{"num_hidden_layers": 12, "hidden_size": 160, "n_experts": 80, "experts_per_token": 6, "d_expert": 64, "d_shared_expert": 0, "hidden_act": "swiglu", "moe_layers": [2, 3, 4, 5, 6, 7, 8, 9, 10, 11], "router_score": "sigmoid", "normalize_top_k": false, "routed_scale": 0.816, "balance_loss": 0.00219, "balance_bias": true, "router_cosine_scale": 14.0, "n_groups": 8, "groups_per_token": 2, "init_std_router": 0.017, "lr_router": 0.00318, "vocab_size": 5529, "norm": "rmsnorm", "norm_eps": 1e-06, "tie_word_embeddings": "early", "optimizer": "muon_variant", "learning_rate": 0.0099, "beta1": 0.95, "max_grad_norm": 1.0, "batch_tokens": [131072, 262144, 393216], "max_seq_len": 512, "train_tokens": 808300000, "max_steps": 3285, "dataset": "wikipedia_en"}
Below are experts of layer 5 (counted from 0) of a mixture-of-experts language model. Rows are named router (the router's row for the expert) and show model dimensions 80-119. Each number is 128 + 32 x the weight over its row's rms, rounded and kept within 0 to 255. Numbers have three digits each.
After each expert's rows: "comes before" lists some tokens at least twice as common just after its tokens as in all text; "gets" lists some tokens that make up at least twice as much of what it gets as of all text. This comes from a sample of Wikipedia text that the model never trained on. Tokens count by the router's weight.

# expert 69
router:130135082085133134098112091143167135154139128132067075094077102181146110157115145188116092192161151147127105099157106122
comes before: ",", " (", ".", " and", "'", " States"
gets: "on", " (", "ian", " University", "a", "o"

# expert 51
router:141114115104151149074101094171163103174157129131095086154128133196164153083115134124159135137172101136143159101128096119
comes before: " ", "1", "2", "born", "S", "M"
gets: " (", " |", "|", "=", " =", " \""

# expert 57
router:183134078119133165099144103121161100157115143144083093151127125194172151114134171161192135153140074142162113089170132088
comes before: "1", "2", "born", "S", "M", "B"
gets: " (", " =", ".", ",", " a", "("

# expert 72
router:130105116162096145133121104141155134173126159125092085123131134185137157114154118148152057153191165166152114152169098144
comes before: ",", ".", " and", " of", " in", " were"
gets: "s", "es", "ers", "le", "y", "ed"

# expert 35
router:142099079100164114146150051155167180141151093153082097157147146234145089120156124106130113112139155146146085159169125152
comes before: "\n", "|", " ", "-", " |", "==="
gets: "\n", " |", "|", "-", "==", "==="

# expert 41
router:089153071138097127096137066106132083193126156104082066189171088174147121100161144138110171128152128136154131099100147165
comes before: " the", " a", " his", " an", " their", " her"
gets: " of", " by", " to", " for", " with", " in"

# expert 78
router:137124095126090153132147086145101123196133146147098078103158122212139160129156073131145061158183117192156125174175136121
comes before: ",", ".", " and", " of", " in", " were"
gets: "s", "es", "ers", "os", "as", "ly"

# expert 38
router:126138058068183098122113104173105156111145167139110131193073090217148126122166123094154093113097197102176119127124111172
comes before: ":", " ", " |", "-", " (", ")"
gets: ":", "-", ")", " /", "°", "%"

# expert 66
router:128111078110102154100123133103150126158131082172128095136086115189134092159154123183142091157100143125148085107143109123
comes before: ",", " and", " (", " of", "'", " is"
gets: "ic", "y", "us", "ia", "on", "ian"

# expert 65
router:119109092114136143082145119128173132109191122162101083111105079179139131118145143178119075182114172123171135091158126147
comes before: ",", " (", " and", "'", " is", " was"
gets: "on", "es", "us", "y", "ic", "ian"

# expert 54
router:097105055093137126140127094116160108179161101129104097143144060163134089106097086120088145190173147179127157135122129150
comes before: " ", " first", " United", " L", " N", " B"
gets: " the", " |", " The", "|", "The", ";"

# expert 34
router:200136070125191102098126171158136116129122155116132134144158097218145128172165126098129139109155149151179113150129103167
comes before: "0", " |", "%", "5", "3", "4"
gets: ":", ".", "0", "5", "4", "3"

# expert 36
router:107123097123171117081186121119128105176110111179111142139048126193164116116165138109154104143140183137131090173139108131
comes before: " |", "0", " ", "%", "4", "1"
gets: " ", "0", " |", "%", "1", "4"

# expert 33
router:137155116070102166131133122174127108185157134149142114158115093181144129147118110103167097147126180131150138168118089141
comes before: " |", ")", "N", "I", "E", "T"
gets: " /", "A", "S", "P", "E", "C"

# expert 37
router:138119110088162142074149163136148101175110123113130119116113090188182129127155112121151147138112194147135106090138116153
comes before: " |", "0", ".", "%", "5", "4"
gets: "0", "4", "3", "5", "2", "7"

# expert 76
router:112109160105122115150180115176166152098081147129094133131077090179146144104157132133114121116097131121147067075162104107
comes before: " ", "1", "2", "3", "4", "5"
gets: " ", " |", " m", "f", ";", "a"

# expert 16
router:134054081106114168094114114170160085081173147148095117115106126210139081122145107137124099123109172144113103132135127097
comes before: "\n", "-", "|", "==", "The", "==="
gets: "\n", "==", "===", " ==", "====", " ==="

# expert 39
router:179146065051136139158109097179189147133191161161118087183139120224154115160124122164167102139117196129127117167112107130
comes before: "|", "-", "\n", ":", "=", " •"
gets: "\n", "-", "|", "==", "S", "N"

# expert 42
router:080167074146125134087131080165145108136123144114095067154185131163139103152139143123135166148175120152131134072102138166
comes before: " the", " a", " his", " an", " its", " their"
gets: " in", " of", " to", " on", " for", " by"

# expert 26
router:102141084139154099068159073123144080069161185126130093126103148133111064119087118139087091180116205149176109091134114122
comes before: "\n", " The", "==", " He", " In", " It"
gets: ".", "\n", ").", " He", "\".", " The"

# expert 40
router:104128070136150162126093144168173121120127142167117096120130136192085121147122136095119142201145119141139123084111121125
comes before: " the", " ", " a", " his", " its", " their"
gets: " in", " on", " of", " at", " from", " In"

# expert 25
router:114125105069117078143081078152136129131176097147136113134117125167149128085133109135126137123118075155141086128199079079
comes before: "0", "1", " |", "9", "2", "8"
gets: "0", "1", "2", "–", "9", "5"

# expert 61
router:120123127122095107085124137158164161109102077138089129110164092191177084120118125169143131154150149105126140152148142104
comes before: "0", " |", "9", "–", ",", "."
gets: "2", "1", "3", "5", "4", "6"

# expert 29
router:128142119071117082131132084136145127130170114125131111144128130178146112112125117109136159124127075155153074143167084088
comes before: "0", "1", "2", " |", "9", "8"
gets: "0", "1", "2", "9", "–", "8"

# expert 60
router:126107117135131111094144153186206119126116133124104097178126127182209132118104142177151111120145100157169142097179147106
comes before: "0", "9", " |", "–", "8", "5"
gets: "2", "1", " (", "3", "4", "5"

# expert 62
router:180135116123165146123121125131104100120126135104119148123104128197109108124142095118129101175088118121118127138129142198
comes before: " a", " was", " the", " is", " he", " been"
gets: " and", " was", " is", ".", " as", " that"

# expert 77
router:101131132133120151081156113144186159112123126113071142126089129197155146123203140168062086093088103146134125114182138072
comes before: "1", "2", "3", "4", "5", "0"
gets: " ", " –", " |", " -", ":", "born"

# expert 30
router:147169082077125160138097131202139107131191156176124077175101111185140118160103117108161089141114179141134141160113092113
comes before: "|", "-", "\n", "=", ":", "N"
gets: "\n", "-", "A", "S", "N", "E"

# expert 75
router:152117099087106092115177097167144102149141080152048149157079129175163182095137092123076095152091081119109097181146118115
comes before: "1", "2", "3", " and", "4", "5"
gets: " ", ",", ";", "),", ":", "\","

# expert 2
router:169132069152139155109149098149138115171098116161082111132134113177161140077138107130078147176060213147098123115135131136
comes before: " of", ",", ".", " to", " and", " in"
gets: "ing", "ation", "ion", "ance", "ure", "age"

# expert 17
router:140100105134143117105127110140190098120212147173072095134125121181127108124149131141123087091142149124133137145153099084
comes before: "\n", "-", "|", "==", "The", "==="
gets: "\n", "-", "==", "===", " ==", "="

# expert 64
router:168143094135158132074158133112141116145153142122144125155120118154116125101170122156149109149128119107143116135158150182
comes before: " the", " a", " The", " was", " is", " he"
gets: ".", " and", ",", " is", " was", " that"

# expert 32
router:153148118070130157143129098169136145177169096157119103172130102199134101124127096101187133116148193139145141141124107158
comes before: " |", " ", "\n", ")", "N", "I"
gets: " |", "|", "P", "A", "E", " /"

# expert 45
router:096132066156111165116114114151130081173143126122124079165149084172149105157161135120106134179189111155126120115095118189
comes before: " the", " a", " his", " its", " an", " their"
gets: " of", " in", " to", " for", " on", " by"

# expert 71
router:117123081098125089095172122116134102140174086145065159138118070158114147104134127140089101096088098131132133142155132112
comes before: " ", " and", " which", " but", " he", " including"
gets: ",", ":", ";", " |", "),", " –"

# expert 44
router:124114042133106168136087137148125093158127119138113079133144119194138112150137142107101126213176129166133110097083123138
comes before: " the", " ", " a", " his", " its", " their"
gets: " in", " of", " on", " for", " to", " by"

# expert 79
router:159137069110082142138124097140092112156148145172074107083171123173129150132135086150124093160169104139204108100162113085
comes before: "s", " and", " in", " which", " but", " with"
gets: ",", "s", "'", "es", "ly", "ers"

# expert 31
router:156123045061183136129108083192170155107162143158072109189105103253140120143140118122083081112096177116152134143119105151
comes before: "-", "|", ":", "\n", "=", " •"
gets: "\n", "-", ":", ")", "==", " •"